config.yaml
d_shared_expert: 0
router_score: "sigmoid"
init_std_router: 0.011
grad_clip: 0.5
steps: 9723
Below are experts of layer 8 (counted from 0) of a mixture-of-experts language model. Rows are named router (the router's row for the expert), up (a neuron's input weights, with its number), down (a neuron's output weights, with its number) and show model dimensions 0-127. Each number is 128 + 32 x the weight over its row's rms, rounded and kept within 0 to 255.
Before each expert's rows: a language model's description of what the expert responds to. This comes from a sample of Wikipedia text that the model never trained on.

# expert 1
Line starts and word onsets. Line breaks before section headings or lists, and first pieces of words after a break or comma, such as A, sc, educ, exper.
router [187 137 129 140 120 145 131  85 102  81  84 106 143 165 127 139 103  84 115 137 123  80  86 104 116 112 132 134 145 132 145  73  99 134  66 144 117 116  96 119 149 105 123 127  98 187  92 127 134 127 111 139  78 184 126  64  99  99 137 144 136  78 123 156 142 166  91 135 149 182 131  91  80 166 128 176 171  54 160 117  89 195 184 145  86 149 166 124 168 156 107 167  99 121 228 121 111 131  88 147 135 146 153 113 100 130 122  90 180 101 174 123  88 124 145 113 212 172 134 173 117 126 122 102  93 115 149 122]
up1 [ 85 120 187 111  86 124 147 114 147 167 164 138 122 122 167 150 146 149  85 193 111 100  87 147 115 126 117  82 122 141 122 122  93 140 175 144  99 181  89 125 117 126 147 129 149  53 159 116  73 108 127 151 153  81 178 127 204 106 104 131 118 110 156 164 123 163 178  65 113 122 175 133 117 131 137 197 150 162 167 137 150 158  81 136 143 112 116  95 129 133 129  87 100 150 191 116  95  75 131 126 142 139 173  78 114 118 113 109 165 198  93 110 209 136  78 138 144 121 129 127 118 139 100  63 111  99 124 200]
down1 [127 175 139 120 184 137 142 118 140 143 110 176 128 130  91 151 173 174 163 105 177 102 136 140 145 118 129 184 107 104 110 139 136 127  99 162 107 185 119 122 192 108 100 133 104 151 100  56  56 114  83 123 109  87  79 118  94 115 150 115 124 129  83 141 140 162 148 149 205 136 191 205 117 120 112 152 195 169 119 130 132  65  98 109 156 118  96 130 129 153  72  97  64  96 102  66 126 108 103 164 139 173 111 161 147  64  80  98 161 108 117 118 148 109  83 142  97 142 119 159 125 106 139 118 183 106 120 131]
up2 [ 91  93 163  88  59 101 144 126  93  82 135 189 124 137  87 177  89 159 111 103  73 124  90 146 106 157 166 103 162 145  91 107  91  38 130 145 136  59 131  87 137 142 144 121 157 117 141 146 127 143 131  63 145  93 140 136  91 156 105 174 193  93 160 124 103 159  97 108 131 138 121 215  92 103 144 101 104 144 112 145 152 183 167 111 148 109 107 140 197  31 156 140 126 125 170 172 131 106  87  91 112  99 119 114 160 116 125 158 138 137 130 116 125 154  90  96  86 144 133 178 110 118 150 129  98 127 101 120]
down2 [161  71 142 128  91 116 102 116 138 137 127 105 121  92 132 201  97 109 185 118 128 130 167 168 142 129 170 160 126 101 137 114  65 119 139 161 195 194  68 112  73 122 158 190 104 143 102 117 174 173 107 157 121 116  97  63 187 127 145 139 151  95 142 173 140 151 139 151 168 142 168 128 171 154 149 114  91 147 162 180 159 153 136  94 138 118 157 156 136 134 143 128 144  99 152  78 154 127 176 107  85 145 106 102 113 153 128 167  66  40 126 143 143 119  98  77 148  94 113 131 152 115  94 107  71 141  65 108]

# expert 6
Institution and place nouns. Head nouns of institutions and places such as University, School, Council, Church, city, town, government, football, often ending a name or infobox line.
router [124  84 106  93 195  79 165  62 165  90 134 143  78  79 191 161 102 158  85 137 130 121 135 153  92 167  80 130 101 110 175 122 103  77 179  90 101 135 123 191 119 109 112 103 125 139 129  90 154 108 169 145 150 148 159 104 181 135 181 163 145 104 119 157 112 165 224 207 107 181 137 163 167 144 100 106 125 122 143  97 129 106 111 179  77 129 110 110  77 123 108  83 157 136 144 152 166 142 161 113 105 122 128 134 137 132  92  68 117  68  98 107 149 126 126 141  92 141 160 137 116  88 146 142 114 152 110 109]
up1 [122 113 124 117 175 162 160 123 142 146 132  85 153  93 114 133 132  98  90 140 158 128 119 139 113 138 102 124 137 147  99 120 171 112 117 121 228 134 123 142 153 124 153 118  73 102 167 131  94 118 132 137 160 154 168 112 141  86 116 127 119 102 137 136 209 232 138  93  96 131 136 156 189 119 157 111 126 102 145 100 135 152 153 174 117 160  96 114 189 107 195 130 171 188  69 170 144 148 181 173 133  63 117  95 156 124 158 183 172 133 181 106 144 100  55 118  94 104 137 118  87 147 119 112 124  78 161 166]
down1 [140 103 121 115 176 125 119 106 140  94 187 109 107 157  75 156 179  67 139 110 193 143 142 123 153 124 122  52 138  98 171  92 116 167 105 119 151 125 158 105 198 125 108 129 111 167 177 123 120 146 142 123 122  93 132 135 109 123 181 151 140 113   0 116 145 184 136 110 153  87  91 121 129 168 196 170 113  66  91  70 105  86 119 151 114 145 134 118 109  98 161 169 155 127  90 139 116 151 113 142  88 106 138 132 147 165 182 110 137  94 171 161 148 160 122 136 159  91 123 151 147 124 169 152 127  89 102 167]
up2 [117 151  78 115  61  95 176 114  93 126 180 121 164 136 139 128 122 100 139 145  79 117  91 129 180 172 145 113  97 114 129 153 119 123 128  84  78 158  97 145 114 149 172 103  92 107 179 108  87 107 122 134 139 177  86 115 118 137 135 183 121  72 157 141 138 116 111 107 134 135 122  94 200 153  62 170 101 118 130  49 102 102 129 169 130 127 113 122 142 146 194 115 155 117 155 197  98 151 127 124  90 162 137 161 120 118 154 150 193 151 149 184 162 108 127 186 156 143 111  98  56 212 139 124 163 140 139 170]
down2 [100 112 188 151  87  94  97 163  57 157 137 127 190  94 164 175  92 118 123 128 110 110  88 104 134  85 120 144 120 164  62 167 125  76 111 114 145 111 128 120 119 106 159 117 117  99 124 107  92 100 120 156  76 105 112 116 185 127 148 121  84  76  99  75 162 132 151 137 139 160 143 144 114 141 111 138 110 156 151  90  95 140 103 116 118 117 146 109 147 135 122 177 153 117 150 163 106 157  74 172 158 204 127 150 206 117 173 102 160 136 122 101 153 133  96 201 169 173  83 103 146 147  83 158  46  91 110  77]

# expert 2
Year digits and pronouns. The first digit of the second year in ranges like 2006–2014, possessive pronouns her and his, and verbs like was, came, arrives.
router [153 113 123 127 175 181 110 127 123 157 120  88  85 175 164 151 110 173 149  97 108 187 124 185 105 133 148 103 165 167 100 115 165 162 211 174 135 126  90 129 196 141  85 136 160 181 128 121 147 105 131 130 133 139 168 109 107 167  69 116 173 103 123 139 115 126 107 130 167 149  75 103 143 173 135 161 142 127 163 114 172 146 173 165 142  95 125 108 139 130 112 113  93 162 109 165 146  84 108 143 175  25 131 100 123 131 185 115 147 148  87 158  94  92  89  70 127 104 164  79 170 144 133 168 137 102 103  82]
up1 [159 140 133 143 145 168 157 136 132 156 139 135 121 152 128 112 141 137 156 111 124  90 136  91 126 184  98 129 158  79 102 122  91 115 169 143 138 160 187 140 177 114 115 132 180 171 105 121 112  86  92 110 183 125 109 168 168  85 127 184 133 199 137 117 144 149 132 120 128  78  78 121 126 124 129 172 101 153 198 168 195 120 167 153 149 106  52 175 160 114 175 158 128 165  93 134 121 205 189  79  86  67 184 108 116 124 170 113 112 150 143 110 122 117  68 168 144  79 154 110 131 125 182 122 154 140 146 139]
down1 [115  83  98  78 102 136 135  91  69 116 208 176 102 120 104 123 137 126 109 121 116 133 135 121 149 136 124 152 131 117 162 110 149  98 137 160 110 148  80 164 131 102  85  87 165 171 163 155 137 144 148 132  95 109 110 133 156 106 156 153 189 158   0 108 110 164  98 121  98 125 179 128 120 155 115 151 185 128 128 159 130 141 108 124 113 189 134  82 139 143 130 162 124 157 106 115  66 123 131 149  85 189 162 141 131 142  98 100 114  57 120 176 159  53 131 115 159 153 147 165 133  88 100 111 108 153 161 141]
up2 [192  91  90  65 106 110 153 158 100 134 115 105 122 179 101 206 119 129 131 170 109 146 121 142 149  96  73 127 100 141 115 137 117 127  99 104 154  93 110 131 132 156 112 159 157  94  79 100 113 115  68 166 198 139 108 205  87  99 122 171 147 140 136 134 154 142 112 197 135  75  68 127 141 138 129  85 125 104 163 111 110 120 192 127 160  67 153 131 147 147 187 124  74 140 121 152 160 107 103 159 195 110 113 140  87 184 133 168 133 102 103 128 129 121 171  77 135  76 132 114 143 164 120 136 148 199 130 156]
down2 [159 114 115 123  90  45 134 116 137 100 104 106 214  94 175  89 106 181 181 141 112  96 135 126  93 117 157 162 151 127 128 121 146 104  95  91 119 132  80 132  77 115 125 104 108 154 193 158 150 118 104 138 129 161 158 127 106  74  30 131 121  99  18 106 114 112 146 152 142  92  70 199 122 123  59 108 123 145 170 160 114 135 136 109 146 121 159 114 128 112  61 180 131 123 125  87 141 148 112 134 157 180 135 142 132 162 110 113  99 109  94 148 100 114 145 133 121  73  89 142 139 105 159 106 138 117  89 104]

# expert 10
Digits and taxonomic codes. Digits inside numbers in tables and statistics, abbreviated genus initials in Species lines like "D. sp.", and code letters like H301 or NRHP.
router [ 88 183  91 186 208  46 111 126 106 114 119 198 155 125 117 134  80 130 134  88 163 132  83 101 119 140 103 124  93 192  87 127  68 125 129 156 135 106  92  55  97  88  88 117 124 155 134 130 109 112 137 160  84 174  76  99 158 145 112  30  51 129 159 104 124  89  70  95 101 116 157  89 138 119 107 155 118  90 135  84 123 140 129 125 113 123 100  84 122 117 160  88 147 108 136 103 141 114 113 132 130 153 137 157 176 139  58 138 135 157 121  95  95 120 129 128 106 150 114 139  90  98 115 130 153 116  82 105]
up1 [ 59 103 150 137 143 128 155 143 131  98 151 115 170 111  87 131 108 161  82 111 105 145 118 168  81 120 101  85 159 147 148 163 108 147 133  93 139 165 181  95 173 142 162 170 121 147 131 118 101  97  84 146 103 145 150 159  85 155 121 152 211  92 153 100 152 154  87 139  50 204  97 104 196  70  95 157 161 180 123 121 116 168 123 139 102 139 143  99 110 164 207 104 121 107 111 117 102 162 102 113  89 183 158 168 184 128  92 162  76 159 129 135 152 157 132 174 134  82  99 122  89 118 122 146 141 128 156 147]
down1 [ 62 140 121 115 148 144  79  70 130  95  74 182 178 123 113 126  98 150 192  88 153  70  92 147 143 193 168 127 113 153 125 145 127  82 155 164 130  73 130 146 106 123  97 112 104 105 152 143 116 134  81 155 122 143  79 180  98 158 130 190 104  73 175 128  92 122 120 125 176 113  96 119 113 119 112 137 134 142 120 111 147 132 123 179 148  86 113 122  94 149  75 116  83 173 150 137 170 143 127  91 170 173 160  94 127 150  76 170 143  95  38 139 114 148 129  93 164 213 116  96 165 125 116 117 155 141 126 151]
up2 [114 148 133 115 137 113 176 129  93 176 129 170 176 107 123 138 106 201  82 123  89 155 106 129 124 142  77 130 109 175 178  97 110 189 142  76 166 149 113 149 168 150  88 198 151 181 133 132 139 103 105 155 112 100  86 110 114 124 108 135 135 108 147 150 172 111 164 171 119 141 115  91 110  84 138 155 107 144  90 105 140 119 193 191 112  71 153 118 167 151 148 112 152 111 108 150  66 158  99 120 113 160  67 146  96 122 136 158  82 209 173  72 183 167 148 104 168  79 131 116 125 101 126 172  92  96 122 137]
down2 [ 98 140 100  87 137 145 115 110 178  89 172  91 153 125 117 127 103 180 130  49  80 113 170 189 136 149 108 118  81 129 143  68 128 175 127 101 150 123  77 145 126 124 212 144 138 109  93 117 190 200 133 148 144 156  81 113 137  88 114 100 176 132 114  99 136 111 180  63 138 105  96  85  92 146 108  89 168 152 108 170  84 130 117 128 106 145 122 121 105  94  85  94 206  88 139 135 116 118 135 143 134 127  82 105 129 160 132 153 109 150  93 156 148  76 122 118 168  60 156 110 126 174 112 154 116  64 123 118]

# expert 12
Adverb endings and suffixes. Word-final pieces completing adverbs like notably, unfortunately, essentially, ostensibly, plus other suffixes like -ing, -ian, -es, and words like called, often.
router [137  94 126  61 179 145 121  89  91 113  80 103  79  79 105  70 131 154 168 130 118 138 141 135 150 100 127 111  67 106  93 139  96 105 157 143 134 179 119  96 122 130 156 120 148 160 113  98 103 167 160  91 174 120 131 161 110 155 136 119 139 174 115 133 166 123  88 121 129 133  54 103  97 162 145 160 137 101 102 127 105 117  56 115  98  72 111  44 146 126 107 136 131 140 119 208 143 150  60  98 125 180  82 154 186  75 121 112 112 148 123 127 179 137 127 190 153 174  71 158 123 153 173 135  95 158 137 151]
up0 [ 78 144 174 154 104 140 110 184  88 162 168 192 128 127 103 136 102 145 157 121 109  85 122 165 145 105 109 100  63 116 100 111 106 109 115 191  90 169 174  84 111 171 109 161 151 120  88 128 114 123 130 166 201 128 124 153  73 169 131 121 171 178 157 156 175 121  76  87 146 107  89 125 168 126  93 129 146 126 133  89 155 145  67 133 112 145 151 108 118 157 171 113 177  80 104 139  84 166  69 106 116 111 124 121 136 137 127 128 116 182 108 200 126 184 159 123 146  88 165 144  41 134 128 167 160 122 128 148]
down0 [138 101 124  57 130 129 103 208 135 167 135 143 103 149 114  98 133  98 122  97  70  91 158 134 112 128 206  89  86 120 126 145 121 136 163 130  98 131 141 119 140 123  87 154 119 104 149 111  99 124 162  96 129  93 174  95 126 156 147  70 110 124  63 159 109  87 144  72 171 103 119  58 130 175 101 166 125  60 109 134  98 126 150 147  99  90 130  82 181 167 136  75 176  86 174 164 180 117 159 157  84 159 120 112 137 112 101 104 109 109 165 156  52 104 118 128  80 119  84 134  86 121 107 155  78 122 143 159]
up1 [114 174 204 125 135 165 155 124 145 140 128 123 152 123 121 121 117 164 135 143 120 102 134 154  87  91 128  75  95  94  84 127 119 143 169  84 175 185 107 112 110 161 145 152 196 136  87 128 131 175 146  75 181 106  66 115  56 137 143 120 105  58 159 182 155 109 159 147 131 103 143 145  62 151  63 128 184 110  84 146 120  75 192 107 132  72 128 134 117 154 146 140 169 151 150 159 166  67 119 126 123 102 129  87 122 126 105 121 184 106 132 147 113 189  95 164 158 125  97 173  77 143 128 151 115 135 126 108]
down1 [ 96 113 157 161 142 152 100  75 140  74 117 141  87 112 132 153 140 179 112 105 151 111 145 162  63 129  92 162 107 146 103 177 131 164 135  87 111  77 160  90  56  91 120 121 105  85 162  37 201 174 130  95 120 108 159 114 126  89 160  87 136 117  85 173 119 131 145 129 148 116 167 164  61 158  96 106 133 108 145 171 146  68 133 130 137 126 162 136 119 111 105 161  93  65 126 109 147  97 144 145  82  90 114  95 109 140 131 184 147 111 121  94 162 149  65 127 120 142 114 124 152 171 132 170 122 207 109 100]

# expert 3
Table cells, consonant clusters. Blank table cells and spaces before years in lists and tables, plus word-initial clusters like pl, gr, Bl, rel, expl.
router [124 196 195 159 131 114 125 136  97  99  96 113 146 132 182 105  96 156 129 116 123  84 120 144  92 148 184 181 115 132  97  95 131 133  83 139  63 160 123 141 100  84 167 163 188  68 148 167  91  79 130  85 157 107 151 116 171 118  76 158  98 126 133 142 138 123 130 121 116 182 178 129 137  53 153 163  88  89 144  64 146  87 140 111 152 130 199 141 135 172  96 119 100  80 114  72  92 140 150 101 133 160 186 122 156 105 136 120 135  94 146 118  86 144 161 143 116 153 105 196 124 144 173 145 159 144 157 105]
up2 [135 144 137  81 136  92 145 127  97 133 120 101 175 134  92 163 246 109  83  99 157 103 140  96 138 139 169 141 129 172  80 108 138 212  29 185 174 124 142 108  84 115 144 148 124 117 155 170 164 111  82  87 200 148 129 153 125 155 130 144  97 142 141 142 167 104 120  92  97 167  85 168 153 115 127 127 117 144 135 144  93 184 135 135 151 117 139 115 122 178 134 166 196 114  71  74 126 161 102 100 145 166 145 150 137 122 150 135  60 105 149 117 112 160 127 137 156 121 160 149 124 110 143  70 141 152 128 111]
down2 [158  97 113 122 133 174  84 172 167 140 149 145 146  80 155 144 134 118  98 141  91 165 116 135 126 139 120 167 122 166 135 106  82 113  36 148 131 111  87 124 101 121 101 124 115 153 138 140 115 131 129 133  53  76 168 111 143 117 100 146  94 136 111  92  96 143 147 124 131 129 125 142 171 135 158  71  89 154 142 183 125  77 143 125  85 125 120 129 116  56 132 125 171 120 171 122  94 128  72 164 130 135 143  70 151 104 131 185 122 145 123 105 122  87 126   0 146 142  81 117 161  81  89 102 160 109  79 105]
up3 [129 151 115 171  77 115 100 123 121  84 131 162 165 177 110 161 102 106 163 130  71 152 201 222  58 111  99  91 134 146  50 181 158 174  94 132  81 189 105 104 146 113 131  98 160 129 121 145  97  88  83  64 145 177 123 137 151 139  99 136 135 130 156 144 114 173 114  95 109 111  76  79  86 155 157 143  88 100 107 127 200 104 115 111 172 131 165  72 136 100 121 129 153 127 137 131 111 140  82 168 157 111 130 122 128 182 126 104 109 117 130 162  84 106 135 149 130 105 169 140 123 145 133 190 158 116 136 152]
down3 [ 94 112 131  85 127 117 137  96 134 102 153 204 125  32 105 122 146  89 105 144 121 171 136 110 111  97 119  99 156 124 131 118 137 153 141 124 131 104 125 124 112 107  84 164  89 140  90 142  60 147 125 133 142 103 144 125 135  64 148 159 181 173  97 176 126 166 155 110   8 146 104 105 120  82  70 136  94 118  39 130 182 106  84 129 140 104 115 141 161 143 186 136  94 117 100 154 129  94  83 141 121 158 131 159 151  85 135 157 176 109 126  82 154 114 121 148 110 166 150  97  97 160 154 101  87 102  80 100]

# expert 0
Per, aged, and digits. The word "per" in rate phrases like "per square mile", plus digits inside years, coordinates and percentages, and word-initial prefixes like pro, inter, con.
router [157  89 144 162  27 172 139 195 139 108 148 163 172 103 138 102 121 146 135 154 142 118 138 136 122  78  84 134 170 133 111 200 157 137 133 117 180  93 172 114 202 103 110 147 117  91 101 141 132 144 108 124  94  96 104  87 113 111 117  84 108 150 147 117 135 152 171 140 173  96 116 144 114 153 108  84  92 145 137 138 134  94 122 150 213 169 151 170 102 110 157 118 132 117  98 106 131 126 134  97 143  66  57 123 112 110  97 177 166 203 127 125  96 131  84 130 146 126 107 102 116  71 131 195 184 155 102  98]
up1 [144 142 178  81 125 142 118 127  86 136 129 123  76 124  76  92 145 115 152  88 164  89  81  87 103 188 149  54 124 136 150 116 148 110 112 148 158 143  98 143  57 165 152 132 107 166 134 137 176 129 156  81 161 182 128 141  90 148 159 145 156 105 161 131  92 107 141  95  93 164 122 204 174 119 140 158 141  78  77 141 146 125  94 173 155 134 105 124 117  87 145  71  83  95 124 170 128 126 137  68 135 137 111  77  99 131 113 116 130  85 146 201 154 172 117 139 117 138 181 144 100 165 146 120 202 144 193 120]
down1 [192 108  72  95  99 153  62 137 147 119  88 155 150  84 135 131  97 114 149 159 168  76  83 124  83 144 148 200 109 187  81 154 135 121 188 129 105 148 123 148 115 139 171  96 175 160 149 121 125 145 140 110 101 131 107 120  82  92 122 147 125 112  50 118 152  77 111  87 143 137 139  82  78 108 146 122  99 143 150 151 140  91 132  63  71 103 106 118  70 111 175 108  85 110 151 184 176 168 156  94 135 115 130 154  89 108  83 139 120 127 164 170  91  88 129 154 147  84 121 133 166 154  93  98  92 159  90 125]
up2 [173 169 115 111 123  78 165 162  11  96 145 150 118 121  82 109 119 120 181  84 156  88 154 138 150 133 111 118 137 139 158 162  94 141 129 255 129  99 149 113 124 107 117 149 104 139  71 134 131 109 119 120 104 118 105 180 159 102 119 135  87 109 140 142 133 128 119 129 114 148 118  96 146 127 114 163 140 145  76 112  44 157 110 197 163 116 123 182 158 127 155  74 174 116 141 129 135  97 193 115 106  99 103 107 157 143 128 161 143 140 155 136 144 144 148 118 115 143 216 140 174 101 147 118 150  81 124 154]
down2 [195 109 145 155 109 100 150 133 160  87 145 149 168 165 128 125  71 161  99 101 155 124  43 152 174  64 133 178  80 106 138 121 109 167 174 116  79 126 141 150 148  69 122 155 116  94  75 165 169  91 127 119 118 150  74 101 190 130 125 135 114 114  83  75  87 124  88 106 132 141  93 115 137 126 183 153 119 166  98 143 138 129 141 130 136  63 162  84 129 121 185 151 121 141 167 128 118  84 101 158 183 118 199 141 160 166  72 158 159 145 109 156 180 119 151 123 124 178 123 142 155 115 174 163 124 136 104 120]

# expert 8
Of and infobox colons. The word "of" after titles and roles, as in "Minister of Somalia", plus colons after infobox field names, heading equals signs, and compass words like Eastern.
router [ 76 111  56 115  78 131 144 165  87 149 230 249 123 134 117 128 126 109 109 159 165 141 118  97 162 106 186 124 120 114 145 136  99 170 192 151  92 124 153 156  97  99 123  96 139 104  99 146 132 143  92 144 100 112 139 106 128 181 164 108 171 132 120 136 103  97 164 106 109 111  62 116  91 135 102 147 166 174 142 101  98 125  92 121 113 118 133 148 185 118 154 111 201 156 125 133 145  71 116 157 118 128 176 219 150 129 155 162  70 134 124 150 127 145 118 130 105 131 155 150 111 129 121 173  95 148 136 111]
up2 [ 57 128 120  91 102  45 152 165 149  77 149 102 124 161 202 163 171 164 174  79 145 182 119 147 103  42  88 125 116 144 193 113 155 167 114 148 153 170 109  92 136 126 120 103 151 107 144 203  86 126  77  90 117 147 141 114 147 149 108 123 117 104 159 141 185  88 131 127 161 163  81 133  87 116  81 125 147 154 127  94 111 117 104 167 100 117 166 136 123 136 117 114  94 122 149  97  81  93 133 146  80 119 151 151 123 131  59 112  51 102 150 106 101 122 118 165 112 104 127 147 144 194  99 117 140 103 131 123]
down2 [129 163 143 194 144 114 124 145 158 100 102  98 115  94 117 116 129 132 179 106 175 109 120  96 124 119 165 113 139 139 139  14 138 155 147  74 127 149 102  93  87 106 126 128 159 103 122 107  88  89 114 145 159 131 123 112 188 165  75 133  89 114  98 107 127 152 131  93 170 104  64  82 176 151 108 130 142 143 143 106 119 114  72  43 122 138 161 151 100  78  98 127  98  97  79 108 131 123 155 102  92 123 142 171 120  99 192 125 149 166 100 135 148 206  91 164 150 191 172 165 165 142 138  91  90 112 149 146]
up3 [137   0 132 188  78 126 158 189  53 163 190 178 128 162 111 131 128 100 127 190 108 119 157 146 136 107 161 117 163 130 171  86 164 129  91 110 165 126 122 141 146 142 141 133 118 144 158 143 140 149 120 123 143  98 126 190 147 133 100 168 122 164 130 142 177 135 132 155 113  94  94  99 118 157 122 128 102 160  89 151 101 137 112 134 113 129  95 128 148 132 142  67 167 141 139 184 152 126 112 111 130  96 160 147 126 103 155 128  81 130 167 145 126  95 131 107 123 149  99 130  91 128  52  77 144 161 158 169]
down3 [120  85 152 221 101 133  86 144 147 116  48 121 106 124 123 151  97 159 145  96 117 141 105 143 102 108 140 120  87  81  95 100 150  98  91 128 105  86 141  84 108  58  90 126 100 132 144 137  97 138 163 125 107  90 147 116 109 135 109 129  80  69   0 139 116 126 131 107 114 123 150 147 131 110 117 133 122  79 114 128 156 100  79 113  95 139 162 120  80 127  77 139 103 133 166 119 172 124  77 136 145 159 110 100 155 144  82 154 149  88 125  76 121 119 137 135 136 118  92  42 159 136 102 120  65 135  86  87]

# expert 15
Clause-ending punctuation. Commas, closing parentheses and pipe separators ending a phrase or table cell, plus past verbs like played, located, attended.
router [118 141 105  79 184 172 128 196 178 235 203 153  81 100 103 146 174  79  84 135  95 158 130 128 149 189  72 125  82 139 115 128 115 149 125 109 173 122 177 162 129 192 163  60 147 113 127 133 126 169 129 132 166 111 107 152 154 157 159 177 163 161 119 134 137 153 115 133 133 124 109 160 119 156 137 125 150 129  67 134 155 176 186 139 150 186  92 156 145 121 151 134 119 164 111 147 127 106 134 158  98 125 116 106 110 130 111 129  30 103 158 140 183 143 140 116 108 114 112 135 130 143 129 119  73 155 126 154]
up2 [153  76 205  97  89 122 115 153  99 165 137 140 148 150  79 158 182  72 143 180  64 153 128 133 134 115 134 106 105 145 149 138  99 128 119 156 100 117 134 105 122 118  78 126 108 133 153  99 111 124 171  66  77 154  89 108  86 135  68 120 124 144 159 138 163 126 142 156 187 127 154 159 103 146 108 165 157  99 122  94 205 133  82  97  97 137 166 131 107  90 169 155 146 119  91 149 130 187 146  84 252 157 108 107 140 144 103 115 109 127 117 112  97 151  97 123 114 161 144 129 148 143  39 120 135 155 155 149]
down2 [109 135 139 130 127 177 164 104 134  91  92 121 154 140 112  64 147 107 158 178 184 136 130 178 108  83 107 116 189 128  75 166 116 116  88 171 101 145 159  52  77 129 154 135 124 123 123  97 143 107  85 140 123 178 107 101 161 100  48 151 128 143 114 151 125 184 114 122 119 172 111 190 112 141 115 114 111 159 106 157 153 164 102 149 115 101  79 196 107 103 185 121  33 100  89 121 124 102 141 154 136  74 127 108  58 121  92 144 112 160 122 195 111 125 127 139 126 155 128  98 159 162  96 155 108 106 146 168]
up3 [186 165 111 132 122 150 190 164  49 133 124 167 123 120 101 141 155 115 153 128 130 134  92 105 131 144 112  94  90 204 200  71 116 148  91 118 177 111 137  57 163  96 156 140 120 158 138 120 103  91  99 108 147  96 121 126 124 134 121 125 122  98 131 141 124 157  81  50 121 142 118 172 192 118 132  85  44 138 161 151 130 112 166 106 126 161 159 182  99 117 158 119 103 144 163 119  83  66 127 122  97 124 181 138  78 164 134 155  94 154 159 114 106  81 132 165 162  88 101  79 137  99 178 115 116 127 174 138]
down3 [177 135  88 174 147 142 147 137 150 176 147 123  65 147  86  89 159 157  62 163 134 127 183 164 168 118  98 132 103  99 137 144  86 107 157  57 100 114 112 130 131 142 140 156 149  83 105 119 120 133  93  86 126 105 175  73 117 137 164 148  98 111  70  65 161 157 157  55  97 120 122 177 147 152 133  89 124  98  84 136  98 126 128 145 134 125 137 140 142 173 109  43  99 129 140 166  84 160 153 170  98 161 131 145 153 137 115 141 180  33 108  80 150 127 132 168 146 142 142  99  93 143 160  82 113 169 131 120]

# expert 11
Final year digits. Last digit of a year in lists and film credits, like 201'1', 194'9', plus words like first, century, written, set.
router [ 72 104 140  73 105 121 112  43 169  60 105  50 115 182 109 120 130 122 121 155 103 151 155 114 167  96  95 134 129 145  80 135 137 187  92 103 144 162  85 165 142 146 130 101 171 180 133 144 125 155 144  71 107  86 173 106 114 148 101 180 123 126 117 105 188 162  70 100 113 113 190 142 150 137 132 104 181 148  78 142 144 120 135 113 129 146 111 107 133 165 172 132  65 134  98 138 147 186 192 138 132 155  85 125  96 143 139 107  91 111 154 149 136  92 157 137 138 105  93  96 123 142  98  78  74 180 152 131]
up2 [ 83 112 127 150 168  91 150 154  84  98 173 154 188 107 114 129 169 141 115 152 138  74 109 107 116  99  96  80 132 184 108 174  97 129  69  91 100 177 174 128 108 118 108  95 131  81 161 146 164 109 114 145 148 135  96 155 149 183 125 148 132  89 135 160 144 123 125 127 150 138 118 126 130 158 120  65 131 133 150  95 197 105  84 105  93 106 112 150 133 124 206 107  55 113  95 122 103 119 121  40 116  79 177  94  78 158 153 170 153 157 152 135  69 169 149 165 104  90 167 139 130 134 132  91 166 162 163 164]
down2 [104  76 111  69  35 127  72 127 126 137 147 135 135  85 110 139 133 130 157 133 178 197 171 163 223 140 182 101 176  74 134 139 135 140 139 106 161 123 165 154 116 147 128 123 109 134 106 120 138 124 108 104 119  85 168 154 159 178 112 111 110 145  75  98 156  63 134 126 144 131  97 156  75 135 114 148 122 150 103 156 105 114 100 173 156  59 105 201 109 105 119 120 136 181  60 159 128 137 146  72 113 150  96  60 114 121 156 128 172 151  98 144 154 130 126  90 163 110 134  76 131 129 109 114 157 147 148 159]
up3 [146 121 156 146 108 116 133 148 122 115 150 146 113 125  73 177 108 171 112 139  42  92 106 205 127 142  99 150 120 137 112 121 112 147 119 138 162 164 103 149 130 154 104 128  79 134 193 144 132 162 174 115 191 176  99 156 144 116  81 168  99 119 160 130 140 163 114 130 133 123 157 219  85  80 102 143 129  78 121 122 120 142 134 146 144 165 110  84 118  91 150  74 157 127  95 125 116  46 138 179 156 154 148 127  91  89 150 139 147 145 148 188 148 150  75 137 142 122 188 174  67 107  97 165 179 132 187 159]
down3 [160 162 164 154  95 116  70 105 161 133 104 117  83 153  87 110  90 108  58 123 147 156 132 177 147 122  89 164 141  95 118 148 131 186 139 186 121  85 128  85 117 165 143 168 111 101 146  72 101 138 155  85 114 139  92  74 100 210 100 125 117  37 169 151 148 120 129 132 126 116  87 181  70  79 118  96 143 113 173 177 121 130  94 166 148 169  96 135  86  89  82 171 131 176  73  96 160  99  79 148 128 146 141  83  98 146 174 124 109 142 145 139 132 165 116  99 141 128 142 105 135 110 134 128 123 105 135 178]